From a checkpoint of a small mixture-of-experts model trained on Wikipedia.
Size: 8 layers, width 512, vocabulary 39079, 146M parameters.
Experts: 64 experts in each of 8 layers, 6 picks a token.
Training: a variant of Adam for the experts, 1248M tokens.
Below are experts of layer 3 (counted from 0) of a mixture-of-experts language model. Rows are named router (the router's row for the expert), up (a neuron's input weights, with its number) and show model dimensions 256-383. Each number is 500 + 50 x the weight over its row's rms, rounded and kept within 0 to 999. Numbers have three digits each.
Before each expert's rows: "mostly gets" lists some tokens that are sent to it at least half of the time. This comes from a sample of Wikipedia text that the model never trained on.

# expert 27
mostly gets: "'s", " his", " their", " her", " its", " of his"
router:471481542437501676419491539438504449489416459450490539526553524577426458450488543524548438548524489561536585452434490493554486428415424549510471450513427460479453546569489499440454564463523495490511469482496476472601515561544555598506472525487458408512594505438513463445487563470420548452437498459495407414440404567457520437505467478459546486454566506485580466479490514532414553486544
up0:508531552481563512449516632508571551455551516513416443505547409537546422502501524544561574539591481403541535436506461505551560512458491500504536574514520570574471454421457517523544562549570506484508471624490525468497635572480452478510420520462484463400484528462501534496610475499490397559526498418418452594514561492495569436411591455586565556462581544498537561422456442525502470466506
up1:503535590456457540440529501523481479468477428485499484456481549572473560581397483590421509565428548440458560560439463558533572531560445565453434467569467445452684466448477478530392454530425528525583508435434549496521496531443554494494475545468482429440538446512512552522491594577578457371537526537526468460444524481553565528516476520561512517542514484505461523608501493535490481501451
up2:503549496432478555445526577468487468568545462430400507514490397483564499524544516493571498426598418507518466479449492494498502470504562478592493421458434551547479481481438484494508548499497483483469594458479495497515420476494510489440566534458534406443557483550535403495558550583513525523550498508553506452514558493421454479576487516556545491447485489471548478445513478553510430408523
up3:479562583488540520503494556510473400500521484468468535605456468604545482441419508523470417635529455501501567562536416524462472489523520485468441479491406492470493576508504509423503552465561419519573480544429473491560445568516551601533502429552468572454460474477561531473478539363480511455430492440480327425558548530483487532549500519531503504510520485527575532468382536436503516496505
up4:596520614425502486436489525473611508479562462429530535580426447519623483479445545435448549490448555495508500437595518427472447508478420535483505442454482482494440549510471493547513425479483466482479509432548484627468603561492589541450522542419467537482508524461441502609558516609532578529526509485455450341531526513507449491534405532498538589496541457477518515558482527507527486467540
up5:479514506546523518543520519537491450561520572461420437482490509471488428551439463544541414547495486602447480527451510525550512437569462531635505515502567485486505515468492515517498520501498492413488468538500509518456455490474559493554474509515526486450596561601516589522477563558500496462624467511463530562394545511417451445553505391445494510449540513552424456464498503511367414490540
up6:549591618530487478466531468495407470505498565556462498549522475525553618485543494512509517551562552500432553499542505530471493456486517567494553437503588522464533546562544359409556474517592483488561549543428454522508567468471449517539524557535473504455510467474467543506473536407467567551472441504470447420500475502522549455535460529598528528480532549550528610452437502475571497483457
up7:479391511472550500532559424466480480507447512559508450533523560555486549498470514408505453485544597489565483617536508474540448493499452466463376579482533554458390495566587557432429558439536523497517460466523480533437464618567504478467436572520455456460502541564565494515472512440524495512509460533512470527490588523492526462513613551444514453486498539462515572469457412454551546480458
up8:575438472446469514444555499536518564482544480470518421490457388547546544473444514512448462526538433480553405424430432480543512529551458509480542467502382523516464466545436480432504402482505540486501576510530464429411472573545465527483469553469528459429493537509524523575510492525570426450473467534445522506470465499492516458502525517527593428434599534538557488510497458527448479480437
up9:658529531441442536440531463478496531526543451501544599489519494525462520491522553524481503514490472502508479580432504502610497474550438530476630502510433423470524527483490570527601509521521546500491575539481572497471417519572490563475468510396446546454465489488460481476530481510486523545515541467520388400536494476454453558518486553482511444451488476520509377516443542443567544508516
up10:546482526397554534557568508481541432499477479483540587500582445441630456540501541508529501456574478540573477481460573562528470547427457595507502514524475482426504607507484451436511424509460480551551472420552517486557589550586474608439487514496480442493481598432512519545510475507387507435488426495480584485515463509477485485467564461520493502529505518481487445538545484498428621521493
up11:536454477495501499465501467502446485494578477499520579432569441546452459582492557513593473473480479404394575439441380496519428548471428563501485497486504541491531529533497553449581518591465475559461570565462543417552442569535500549484466506483433500486513469494463515470475539486452557494477549418498408528509504561499538511543581412533449520502510486371583519578549499551440536507527
up12:592440545484439453438425570528520507498557408481440481391563520523538453479411432543520475528451398547506469481490516561546434386425478483493512546531563513493389501440477434444522508485594498565486576465379438478555556537516489525462469568455422482523468433515488547508559490496449544466556486339507466506457404512509510522470529476515525530442533497470497535403414515533492536486519
up13:528454555451441568529573649427477527522446528438429461441422463465529529505525523549563513530533375506514432521485419551553503473573548522517573475500437450545533509474505482486540480439514485515501488386445509564512491600497542563443527485413590494512493486585615549513544573527429559531542360479572452527541458488382464475537551505480442481541506484378494443454516535477469492442553
up14:554477602487526467428549552513478469551475484483515528589490547504653545467462506519528513515480500507591481427508440611483529526413460546506531457516477503500499498477524443444490544452475595449509423430508483542498530475526376413440560523563556433426576534577544554513690536465545477361467454412390488448445467479458537477493429488474535490459557491412537399504480496541506555508568
up15:472494620421412508456485506465478500522471517513427399588412524555583469526547525540425462505474475577552488557535479428470474551498439516534457496548509561558487375521491515417495547536528435495516511478484518531394578509528514545502514448455497524391469490530480497476457529496474523580547534350472451465494486529597536527462531467444514447435537553472473500517458476459474581527510
up16:548520473515514502427545477477517565447510455504467470524557496523455453501502508494491406482471545489522505507411428532523442541504508498481493392419438588540463495546559473468417486544563522388597450502451515545487597411578583542485395448522459548527558501460493577549499526431518439504570533586469528552474441600446582538595510460559522529484492522439487490463477409493482523554510
up17:536506472404504497423483554481525505504439523540492498639440466490556486550552552437482509538466486470580451498439449586555489567411496521486523532566446545532594535569480497507501505444486591485509470504576462523486496535502501532394392480516514560464419530512446583545499501483539540493503550495430465476527600522458488462461448515542366551491518515451502411473424464547496463621503
up18:504533560534528472428534468484524434486517517572515536552547357485512529410511536501485511480485523520549425478526491491596456485490490530461411576550536440474422519541440430480557590499510511534432516545519467568605418595487559528533534576414544570550620437590577442553519546522555452432552511502580524436548518507466511563543562505543495423458496461492508502642480450468542445485569
up19:544457481461431551392452437493533580441480476420480489543614435393477531583428466560571471510478462475504518440516394480465523491492476585532434492427505544520448393443491527473565453502530476523463567517487400531463472556583382594544459482482514471491469477505563515502445467531516629474525525428438466466485519486430426379533454440488474489526504502508506443431519510516432514549489
up20:457506503423541465532441486470529606466463551458471459463475491517482485467468421528487453418492581539412496431424428491517597503532564524572538480623443595500571450498538372515506472465512518421505487576568523518431605481577513531546489466471443518416583586503501567581496450438508485457503461526570466449487497487464510387512475465508521487520525402492599538422545525407563511460388
up21:616516491444500496511411607534443419443546473441547475541521449484526458581541524477532571509557450483499500414436455578550430512530444480535446561485552498526511408551493524498462487490579434459578429574468466500520513517463531500514488487508455542485548572563528527454500543467473498402465570477518483444466470591513529488489503531398478492417501476488573462596493445450530482542457
up22:444519528447420471491540514488463525444401485565500503461472453581506530487533491459522500500459503580539540485539558529489516441391466538613482460597574513484438398527526386535452516536533593470533429460474363324552501546550507530531422377534411530494459508499485527486515457425472560408484548465418524541488508465373536480493496507463468441500608524494411510497468479402455474527515
up23:554454566531596557580519586477553581472493487480582530462414474535560424492531420497483526566598430602457475482449504465462500468474423507546573460506432399590453470530446483558459480410525462510485541581534471512573494496526466622514500543464465539534596408539535510589528536415493533488531432488513435394569447500487415501499511473527532570548648503580537499492568547476460522529409
up24:609469444457479524466429470453480435423529561486486480469565550459482573467431466448475491485369421546555540402562415512462509564458517519505427533453569595521475515531590391503360457499566558422423546544528578529594479488502473447436545517499453493486545453464477518505484544602524532583493497491504457509493481492441525464517566505434525479481488421570576507548442491393541503499609
up25:608485492447478504479493463537443435539553560617516470483507537621498498476510519457470373434528607474481552514502521576557528406481409534468590446427450566542479516487492524512496435520467518521439424496575511531507495577528513517523519548505529492463512539460565464585507531402504498499492506540557407495496441487404543525530468561468462528525560402482543538596468529459529548561449
up26:515555550498459465503560400427511565508503474549477534513517424502486497479480523412494422468525449523406529515436511487464455498474571507516371491531545541544528500440531537488592510587501529462596536533546472561510524396562378601494452504464435515486563441514500462531454519477480541452472393449510474413524498577427520556526484466509578452423507418507531585551491480544440566558499
up27:488499492438561518525482524463494549516495540486510431434501448463486428541501539457508491512495494549437516505493498479452593349479514619545487606490524501453532449521521473504457447476545494540395453476526480490470506447525556546625530535419451392449459480533473457595491610586424508529544502556579466400463446433488509495589502473542476413472537495474446387455424512539414602550430
up28:523524486513493531490521515549455557555496482510528467560463480478545528584487443436393480553399480524505444445451467492561521506384477493442420529489545541428505582467494521540512529558539534468475487445478516396497466534382513475419454500506531554549513436549491483506481464510570511450436572443467451433567427488502468429543527509419451403525545426462510464518551481457481533538607
up29:499525529464511515444557500517463449503545566507394493566518480453591522520521440521503530454514506537447514438483572493518472457400542504465440434476431582498476456499442503482558460502492573470493409446523389546429516441492458564458508434444504564493615509527522511501548509470553529488517531436508509441696529502446430536553516470472506527489588495475589496363465495471462507521504
up30:555550538470455512540576534427540435564522537529458529463441532663489447536472491512558434523535516508622539516480486580562537462425365499494482459579446540503436530494471445422520547516486594495476496512510497508443492446547473464435489549484542469469481462549552445475505549496444631412439432520503357407487452524481509519489499490525558500433533486559536449481452446467445608439495
up31:505541461406612573461466473483494504492433487530548451486515434483403412536469474532483506556505510475490496452516529417479590453523480516431459531508422586534447434504397440547489560507500525518544409495545526527504508614543408430495441511394514451463499525487474445526525549416506485491544497526483472516400448540579460510448549451538455443373567517469456494483457423462433591466446
up32:553501528447510521515514492492532471594543477529477530530458470531534417599540530527495506490391582493503505543402469470483533460464548524439488469509479423587539429438527441486465491554543517473505548498443487464583529513575441546499478437515564506402455517426537503483567477522422504498435496432529450588549323506448471506542558552453428600527490465410443591595492487507407513460550
up33:510504531409632495519501484462553472472531505499556548436513377593511494494470526543425454472487438446478436521505523504520525501506460551501539510509373540526552520565493490514517552523489494521514548510482499456592514505536375435445497485574514470477404425524460555486564599430456502506484479547447468550466424479480659464517483432544468442476487556439473486423493556558575503589521
up34:573490538500511481416515516486504452538508505472480526439517542497464444569521534575556458520523540532520498532448454405550527477521539545562457484534564473510476480429419548476360481462450493514548591461488443534420574491544485687534411518560538452443534397476425411595494483484450416446497472523431562537474448527484445505530490484438486449517572430524436479541554398473480434567587

# expert 52
mostly gets: " =", "===", "=", "====", " (born ", "= "
router:474505542459530526469516525515537543468447480509506545493493518453439412535451499464458490480479449530542459370426522537563543545503426609454538486454474465480475568452525435398475540401525459424500503505480325485497486525464524652488507533551490516445540500500543552514450527416444504526405421461427461509551476527440493500574424524410587499590544457493477550527453549457487594541509
up5:540609567485602508439481507481499506448504450528559531531530425557518407513497499496492562469512522579525468543567460493444445528444552541523550388480472501505535520387513431506460539608567477493519519557564513503571528508505548610473455506472488542454508565522485485505511462523367545511413477398573426542564548419423459465418523478554508509509519491490408503442445432463508515513370
up6:475493489472539436516523521486543458487542566515475491548469450518539566619449513430508521429495623452549519447494503506531450530537512561504468406454487573556472552447650474429574516502503498423415405542445471522429525493525498530574421515538473550482494514542524523525530504489536560447581484555491500588487547450460556546468583475576523471511543529526499494556525546469568501508469
up7:511530459505396598521477546462501490468461397468486451468490415583497470502545411521419464510521454578561517522440394435482491515468448496574500472518521483521426500460495530471516484432500451479521492490519531534510498524547523505523509402510517563462498492522484583561496522430426496408519475546404413482471497487471490480547440510420508476476492501518539436482515480520512426449525
up8:462450540485490421438520573570489592515519473529449474489526547544607590543428553530412442507529501435536574508459542571411569463548435540528461570567492460492492482417466371494498427582368503449491466510419546496451448528484513581539516488531474485483543480484547496563462462462527546458541453406510512408541566534459498440530448438518491480446489466484510446501519546471586445427505
up9:450557442490553459496517516502493482455436545481522470557461383515492509538458490540529515500510478471409453443564540503513480514551418549485585443540475457504521573530599437519579440471502466563513478577480530545427503621546411460440505424510436532525598413626517513522627535403576542509606484472511433428409451437443471466460560432424548466491510616477515511388580499459448530476517
up10:432514496467546506464528502444533547466463456515514537468487476544487426507426543495438497509443539506538499459547595526455538526353537562589570539549474451523617473453471382508484488478466428493449491555470535484526501416482443505505418507478539529459499475564416497462463489432449514458538556476497491475457350473414578624483463403408472614453624511562519523475447454528456509479552
up11:495461599565605400518533487489526564431518399444490530565445475609553500546376510575507533509468519414502468631495487564461496495528521556483455494511539517629543439467485524390403476433558615574537575560470453466475481488647461612547429478552477498500539425499457554436493492436494420516517493546497472540613584501505602528448525409415448459521544498530402474453491422500445569590534
up12:464541580395454496438520592391443431462447490482500532494588510557532497510514416561551399467502503468538454547577386536519451525511495511484534578494472499501512413495463484437469364445529469444508503493460531501505506562511482600557480578523428560430512475593571512570498536398529500476523592601543419463573492464521547503549502517560498555572543505474471441390511509445435476426495
up13:562534466452490485390573436455546426537514543500458521515576554438492579603385556480587437488366450441529441500465473497439455533486460539474538496519520561571554450471556426445472471586514566461521475424537488478574488503516456455484420455500518410418523525582437544445511551484480548462581491482474463545518483502498532418587498452473548585458515493476491518481446484506464556596508
up14:465459491505506509449454543487416551486443555496522522410454504516475465415522461537503449442506503470454483489514504497484511422572543559493566480629442471472499478450478428506482443430508521459540550439396512458472517542529591482512540529410516458471574377520448517521511539582548556554437569495545489509533406533416551492534427454486532390498543475548450453483586401423391460501510
up15:514505487455451479472563530514504522476544477559506470491541463531599472652466536481468527577505466484544545442397441442589534530509512480465430548518475554460503457518524510528430577646493530535558487510538556447588551486528508566535476491505466429512498465440514450591445517511527446524533557377545470521496431537466548415535466520588563490522518502433395466422543396496448585477495
up16:485529542519474458386544535521494479532444431495464575473529405539578499537453540428424561462519494522520402440568532453529449459487504580567391541455530636426503536403541528434480508454418519555460438495503565475470507585489593551448442520505451513495497549440587492479526551430524537558452585541517517464440465443498587494614562545524461571526485538521546438468484539480557506452517
up17:490414475522516503490540502492549529515487464537458502542489544532534482463463514602507530515512556443511460582474513460561522486568547514528575514585392497482553484460591509653479468514598508432531423484401439584516557527514450556405448592435408549458462403422503552589467537549502538489565511498512449554597517429517539441401575498506424509457525574538424442461438493435489522501573
up18:497543576455671536538577566523568487552565398458631592511501518533518428551474485524477430448452542580502500559483534509514493475420501578528497474502401506584504558423485492622469477475526510496520506532435522472554473504513431540454498496490481433508452401509516502584534507484465530463506524445515459397526494402519431517455474450610460542576536444458490406540537560474536537526475
up19:470445464408527463524538471556479526433565515483513502625516490484585506589509463573475519407441428538468534405447496515538558556507548558510526589457527475455492417562515497571482547466524594510410565533351448507452504499515422534509400465480550471505562399516502487565522531447504497436505460474497469499576513485488526490529501522456460523556521401453457465560488543477445443572527
up20:505536490482584527480388465532631503532561511506573561518553451477419350545459448594463514491441492509480518422456476580615451516500523595540439410560494500521473472457539509488431479510486573535525528473567551481508478448508467512517502525454560532447541482523600596568507513554467528500439499511457491553542562478473460515470512581478548513540499497406460545490475512504457588608528
up21:543522567403525519581456466489496470465522551519517444527507526469521514533500466451524581491439557521522532486457558584452386561484486490526531524448471466484451493528469570390477517464520515478488533549391467512427411485444487503441580457464432489497522425543519608521612532521478561523526542382440465432418447556490497497525466539527511412434477353444456495466557485484473531480532
up22:565479535495541474507542497462515485500515456459517397552536335500459602489532430437562596581514506544452470537529517460413492569465544645566493536497437410447444489541408565466517512475491516481467466538376494461482537570450512558463502551490469549474492434482510611522513513493510499572620591423476462447496503475446531398526535486432455392446539546511399427566443549402489509491575
up23:573519437509463456451505500554510512558450471534500535448535466576562523508460576479553517551498446437479586467590491536541661560564539525485421433467450585469485421557413426509425519486497576551543474553509640450499534523544552591517488540470453555451515492496470601533481583518428474571489519506461489482510463448490483487539411517509562443455493451418491453563548386545520467436545
up24:517491530515438461442543520571434496439560467565512512394516491438551502461527484493483439504488464534506500565522563558508574472522472522448491508460446452539515541560563502539505524543535504476506462441482543468525505527516441455503522455433465580547507406505523511479491481455440505543564391505549461499507487491473510498492523510470473441555472472444381417466537494473510557444485
up25:513527529492514455502520623527431426586540453442557575496561510431473499495597493507543552555519450585466491429480426558425594418530470493484617469562529479529507494530492452503491500464527611580397458481467563442546475513468470507665483479471491498459508471561523489490505552535406526472544476534499471415525364435446482557453466533471430457516540439470403491561523499489588480535474
up26:552489493478515487489460562501386508429578334510550495524435458474515599516469421405469559505407450560573507454481459439494504452484458547547514439522552480498493499509562483522414534466459432475519533504525408454522515459516591545455485490492384484445610526555399610504433457578426434491459452430555466434558468471408486401520491536520443481458556506456534541532504423441491533538605
up27:552466540441516545424552514425463541437490559479552514497492484537429533455444393528467438461594562564530484560588398529612482516476491552531439428529552480510542515499491531491507495500451523532472560532443524541437545456585584590496483489552538474500582534489501485538426441435523471402464493483543499537505517487436533471491530592507521505562524454515592583477519493461492461474511
up28:600577509453489578483439474497476573502542488492585584529542500517528413554473472442441528576406412462567574392517545450481499568514510544494514598585516538511520580531489464562508481467554498520507500477501572493582463574562512514465419542523495398387627435481446554492435514505506502500460516513491416409413362500491490467553463417470533484467555477551490487513430516495520565614469
up29:453485545449532471486485582488518567508457532607392494480510513551541476390479396491519569478490522476547522475520489496525521455478508522580538537551497426554501537500534475461422477467418465505470505454530526587523464481535464506480519548475568503514561350527623472623573521496553465590546548473565434490512394472550528543482499536434532495559539501522515412409611534439496550461506
up30:469552491508478462434500498568462414478480478515578471523415481495528550571461521550494460558530434556552451548459480410596498525540486558478507502524510405488539583405544501490516433453428604466495521493456465463440514572519490556466483552512436539448583453469433499467478621467509470428554527500441433478531510480478460560515479508537565414494501543575474508452509583503516446538514
up31:547517553495573415416521597503492576535525546484482528604571429494472462582470506584538514529466494435459568486426468519428549517456483549522482563445569442509525545493483450490476496582509513506485472550470506499471481502467482625496546519484449505461492451551473616510614587583565486546450545511591462336551463468513493436483513523582575465465553549510443460423500575438464527633459
up32:540500507483544555472542530496558493547505474508531471465550532491539569559519437399509464606514394388513576470552504501573585470415435479447551447422428534490512561460495500535373520426584534437438515533480469426587525460455517521496471456440538582526509476599493554541432554536456490478465466461489404379579451522453523475557480458500544505448548490537549405584463510509550528537579
up33:505543434490525553460441480470560520468498554459493569458478431530558493482524554513473574423479392471519498469560444567565528479458433477512492520478503469456471516471498429494527521476577501466428484443549494527516479635575590573514484534478457502483616474529420503494440592491341461515514533518454466435591462506509523455506499521513597433525563552501418350510483459558398432510542
up34:535461478496458560500590425543453582490503476518473456542526434551464447453510375553541536527545482475475463492481409588500499524471528587505487461426508485619373522563527505484509476484507469552497438468498512370569553493537488505510423478523516518480541572515480507629551478504490478462524579530498486504538536481421467506570502541457502476554539484459554505454506567453412445429561
up35:526572609554551576441479499511504484579434463453496510523410486593532413410557493565525512458493402472461480500611422531444508481476493462569486429546459468555461425515501567413463456537560494346486496423479498470447429498572535442583361556503452571425492488579490483535554480523497569528596515459452483452466499452587493490498495460469528559447518476514449509537490527551382460576588
up36:458580569501423522504479537466576455478498457494446607472513560476463478526482546500468467469442482544582510470454485417601541480557452565490496532554440534436502520388499445411521522489526483556557496471522508465443481576564395585467458535436556515450577418509576490458447493575577587575579601473466457535507569445480487493458479483514537474484525467569509453504466539416395583566475
up37:477511563455572493451559443363465522562548611466495458527576535541457607566426579489496554482509473482575507501493545562507557441422440504543503487529493552502542451457591479456493518544615530451529460483501512482540546545476484573475555455517483528454454416420476582563513547444428432503492501533509448522465402534449597438519533482546521546500541522430502438509401509500513591503442
up38:480449599466585548478462533574477533563488563475580555534483603534501559456527468462567494542444515437515547425613599576591542545556457594510496533454496485452482458481543463578517477454522499537465476498456416474494445482555539480520576513487499446516503524563475475570532581485482480547576429520537456462460623407409431472449493520553510461418497438577469548568431376500438494478487
up39:561537506425481440524522474452495565526501501463561559455558406515529486425433517514590477449516454432449534488496463387473529478510509531474479564519458502489491514409557465445440479603398442520489550472487505473557552597597480523539487516455495480446518406461583511511498496495495517532447553457552471418527476404488460572407579480462548457552544413515436578372533478440418430603448

# expert 3
mostly gets: "| ", "|", "| B", "| S", "\n", "| C"
router:514567544562503498523445482482475446495510427483466493538508520528476460506451483531476430503574559396465547480427536406539456401470551479505527488543549542561456528417500552439527596480529451485451531477405465558496494484533374540513411437477526479503523556429469417535491494521503543474560425442509481506489474550552514557605496587505466547466507486504572445446452499497493511473521
up0:590554459456515497475565466501548550472451509527620544533374490527498467553463500556496474630473417486537543514414473457548550623439414562527642548500515516523639494538422463496520593501537505502448634474461454495515503516465496497513558515478486512448533495559446523506489496495403462440503429459400375492512387538528504443615448495572565506507516532621553596548498523565453585498519
up1:535525579473470565525416526465495443521526539451440418536446425514491482487462490444486512490487435519451454542518486538482637466551505509613497501584453481417543496447563485519598442589506496595428473523552545551501509520499493523468473496474426574508488547552508459476531496416403516504556478526534451427463493543510441502543559569502392509509532436491549400496542461493532525421441
up2:473546512492536543476548533478478535482446476552563481567500537619485462509490431521487400598516448477536502525548398549542540607610530544454503546497504480479558498501529467485428472503453513496425472467494551437578552558489461466530525544449503478447541523563504548476501503531429482465639549556541413413456435534544518478496429437582521469396548525549556474517502465600441560531399
up3:482601459483591598519513559526537542481474500404589560536516557564551478528441511492504560486510506471422463535625523566510502526538511551480393542480451546449476582515479441590512470514408559481447453482480489514554541497546478483428493549530484479461486553616515512567533513612464555446532529599459456508466500543405542486442549452492480523492500507393541506476506420428465555417481
up4:432543577474495480530549500490535526487564484477528530495458492551562448509420429441504358529468419441454481480492480498457393432568461571452520569471558547460514326517397487542419495521524521605523625588493530409502465463430530588496507558543523505460575492473552501553435527537583567502549534512614482561486636383573483577606560523488548537483577507545495452484507506562463480515505
up5:420560509487523481548490440570514447467447449504546558480690503448507475536477535598594402573512513502458470488450446500496639447517472523457506547518448471586543422461459487522524489485536521428459542478490497436451495508651501448456448440577449391496514448566514476491529491504510521485572622398478445445526498506531399511575468466556606493571498483469457492433543387527461517524527
up6:527502424491485466492474478498471487502430542476564514445457524522480512488419457542480565435580539513440609539564463517502524450523487503574603509531456527485424472523526439586413514424519461488488535487498421504484526525525483514573473508543468456488503416660523494559480488590417570470537511531455505471585523447518458450434519554522421489455511522399410339460504497319521549403553
up7:558586444510504508490497501555521497497561549473533569576615422565541516543352586503625520503533473513572530560433466507519516560541452582460578565470454494536508456478499384499444550471545524376563502577464376468597483539452522467447488588469524471442549537456525501552485487488553468503491553440430447578386401492536458531532486526548458499473550538454494474580380469498468419512577
up8:511548515471478456463492474518519404492525529540506530545508382497534556449538499562495490415551513510531632488542475474605569453525473508468435535489419530605574507444493551455476492463590494378477444440511483411510489471432584533480566469436431522508532479528438512475524472512612477518485445424653449455607528518512550561470450454471502487524522508540621459466443461468538427454483
up9:403480542491512547536537503619632608499441571548507557402548496588501467550457520463545466482543599469531502529500507508547519473494500577541450564524445465501518509523561489465474543463490570442490543504442543502519524494606406467451456492450478553459520506566504576591552576520522532461448413530513466417502431434365548508508530559559519493487550487491489427451493449465456505504543
up10:530434495496562434423405508381457474487517546486436488415541512490538465418515487633548497477522566512472454511437504605559575381500478532481475522530483369561507461483535461490475498593506516448410471475463420516576481443434426502472518526548547447477543497487519488455485490486424418493535520460593533477550531534547547498494499543449443468505514398524549465443456526420417574561568
up11:558628617521494425513610450508551569515551455337432501478500552598473625469498353527503598468486438514533482483500499460571459633521461546438568503614509454507576420507473486420519511523525513467512540436497481483529545604583503482477483477480503564485571502507440587539509526491535565496583509522552347568558484541455523522588499497473508457530509502470430396553554459529511510517527
up12:557463667508523525505464576436529556539449368538433485440523469578442531515522459451504480524456435599461527525404482524497464483503508520538461599597527491518454532442587442457518580580504550445533560476440547409587543497553452468552475520519541565517481447537526577584535538481501535382519538467486406484567524580514517580515532529508490466466528450521484489444446392538436461499538
up13:495584466509539559465502591461487520520619509468495516398523533472475514461581502540468441518497459488520489409492433516568512515461479502495500442524458412520406458399547433610478511557538452485508559467460487499483501486542631538579452442529527586502554497519506519530556514484452563489524460450539525420418460498482458488479482470496503483451496473542530563521480514471495497467583
up14:394524497452551542542610559485547527557523482505442522530525495498506491469512482574586431455477515507450478456520559557605502379428481523525509465538470557523514469516541535460528493506541460443505462517485474491585485567496476505439503472478511593459510455592547437587501484464564482385493546404405436491634486521410539447491548533509429482472499511501545519531402532534439493558363
up15:498466521501563511495467587440491507474503456575622532541521593501484455537506444532487460579545496570541478506497463535540508508498476531627540572596471458550516482430499508452478437481478521462530476489565517502541492502513502544458459505439571538514534450488541513529544517553478449515524489485497435503489560469466460512580547460631524447448531470649549515428470370454533502476511
up16:468518461446523581439476512532559487477559474470568431504421461603474500542483522620473526481531472499515461535495492529493530510440401606437555503531385470613489537494435484487551477511490523534504538543500464615550411460444505532483581445445497455458564426609485500476533499533505511484603612575471459474500497449491534544513539488449570462430553506472496514545407456549469580428497
up17:444510486492474550493608563488447530513515474549476544469508495537487471484393451505502356517395464562521442473490499454436515429497438520529493552486559500518468395492470454472473420543464540453560572546460522413533468455490565515478457519493552531482529533554587505530563504486564552486579480491471457553471504495546584532564506472506433441457518441517450415482522465563476448517527
up18:529512536516491478446519518409479510504514538570353530631449470518520472475523473473528473513423526539475447516486380449429599490494492496642520415440495555505481469457513516527485487508463488425522445543495514510497541519500482526551458422465514516472538521539468571524545516585451445544520436549483502457535517588477445517526504438487473493433572467460559557474490508466464508564539
up19:560510540414530543522383546578554469427547533555523532510360523495477480532492517588529552530429510513483425389466470641497489531496488517590450523449440522572535576477581509492455512520486472506480495560532488523527504485510524573535472416459564425453547548519486469477581476403450538466469504498513474538509387542445512510508465461475587518537532382518505416505535445543566512548456
up20:509443511434700510506467561490588548488571378523563513429535558597531501581402507529561501437542524602503552475476542520517467427503414554574466402489584586537545505461472463502444569453466512469534502534558524410464537537605450488577413466456466512495464531473463504556540479462556512480586465459465451464486496437518508504580446430477535518544517495512623438493526457541528525422428
up21:460482428458433509383573470523498471525551517524523457505429513519486557547413479456533411481471463427533412501494478616515512606514409585498511459548487520496433541462527418425477535464487440518620545557504431465543447528515526528585498445473461485519508517497485499474516534512478528503432468507528491396522441465482563502510482490494532507469575484425441560457489517523495482590419
up22:479515543468495482432562453506498457529584539501498445463540458390509482540428510534535514528561453487548464522548493541419593590488458529565508412558376518574476426455508450511494485519520504532491607546466514487499444490489483531606482524443398539479476500506437443471485495447477601506509461541541516403469436445513624466523447445514407485525529433509472470442504543468532466485518
up23:534524493485529457538595495530490420532516546604548567556445517513509453536457437549611549553414551566573471471507530480621543505496528546508476501548510473542510466484468490531543541542512596560528514406495546508509551514455499492431531498523612536488470462514526501522480522520535514520520476517512458448513513497553474563551568379594475419548542470508547499515416540484402534494415
up24:458480482476588500513499467496442505451483445622484514549522435534498475568478536529531521454441521663480595550517474554509474436498548519535392510505506472461438439472471476485432515537554470470535528562468512455520562491554495522614522368486454494472503477484513515538434496550491426521456493500510424501525543363423508457531469471539485515444561391513509566504464502436535514595432
up25:506482614508450479523532465432531434469529612488596530517445482562568435474467448504459446574561372482532444548485489496451534493500499552436531510572602478426473430518450512503487511541561488481557531512432510418541424499654496475471488503484462411476548578498525510552463486548513567383573485532523435493523521502533689432482528509515419575443517489473543402389503422457406472554558
up26:578550517480532533499494478427577555541601425497478511457592484551594489485510438609551488436479555531456399609604457457463517565491535544505525509597454439478457513420547521500472534551463510441478543493545486462550478611597425489523528489491445505425487486545503501549502476519513412596520517464486518480454407550531557516465425404535504471472560448519604484433388473376461525418496
up27:513585562438533567588499462533554535506517556507577533499525502567476472575497491585528453502472385431537614588497552625495527480487480510397459579601505530556434589460441541445506521403333543483505509515475482456549551566651449529437404381486472489447587512588504499455522484608599464441476577503576424500438504473518509517475481525481469410458496542432491536377471510534419529475591
up28:474496597500541463475518518447469471524526561486548512490497459537461481448573465637545531471517535567544455452450528576501569474567544547493554485512439428704584538507527453534374447579523495376479462537436434517487504500495443473475475580505508596488529467507502517607536494434414549530477498536507468395531465469442495462486464478534585547511514500529443511406487574498479542596546
up29:564472593489499466558490528477568536518572501532561478485606525494458518474468518557589547454550398478508466573468480438486505431555471495530504535449529450573483485518459469473535496513536459464443476536467511452490494536448564475438452486433557543441512462468590502500462513522471465452537594407482511479497489434451587567537528493506532462524548442495519591594493448501470455484477
up30:490448516522449375406491483459448546488615482519516470537528503487562471642468534450513437487425494485547500541481484496477589479495473511510501474449379544474470483547469424494393513548440549514564371512559411533557575539576611537440507532492443530455536472431499507517485527551387496478548488455555433496588574494458579452498528469510453428557487477556508459552457527566506535519483
up31:520521478486596427492487537534514487457485441540493520512428433529480528559531521410484622562553563581569477531520430504563546410435424535555488502519369486459559562495579485402521473525472513518538438453568524535524470481525513667611533566499533514494480518533460496535516498495473496580489495601483476531560449543479484448496460528520382511529508487501499448441497444399521551465486
up32:412490530447635480501458485498544516520486476548553512560446543583579449587520472496548577408528424451483519479609461495549465477354506523571487536569408458414591549475495439512529440447465480515438610476475498556445476549528538543551526628570494598461506492550453537514520556505463486508509490455483458460469495523523496478487479470363485440488539516545466494434543411491489577425510
up33:461448539487528461538408486512539579481464616427420492444549476456536542466443492543495445461509460500483503541479489487536581519509514533579544574448480428576450437412518427491452493456554522493453483580494461374460527482462581561578464542457439483468484504514504525609451528516403548493508476492461515492541501478472453492518567505557365565451500426478498477582488467515453502522519
up34:598449517505567470466537486502544537502493547477509534441501465568564475637440509482470514556505549471505507485578545430489423471530460520470430571458525460547575486518642516466454482475468579491486506450522524552470535440435513426502502536495534541499491555467451497536442566466551459452496543499530520602461523432529603552490574587685447465407543506534469530465468513460479448536442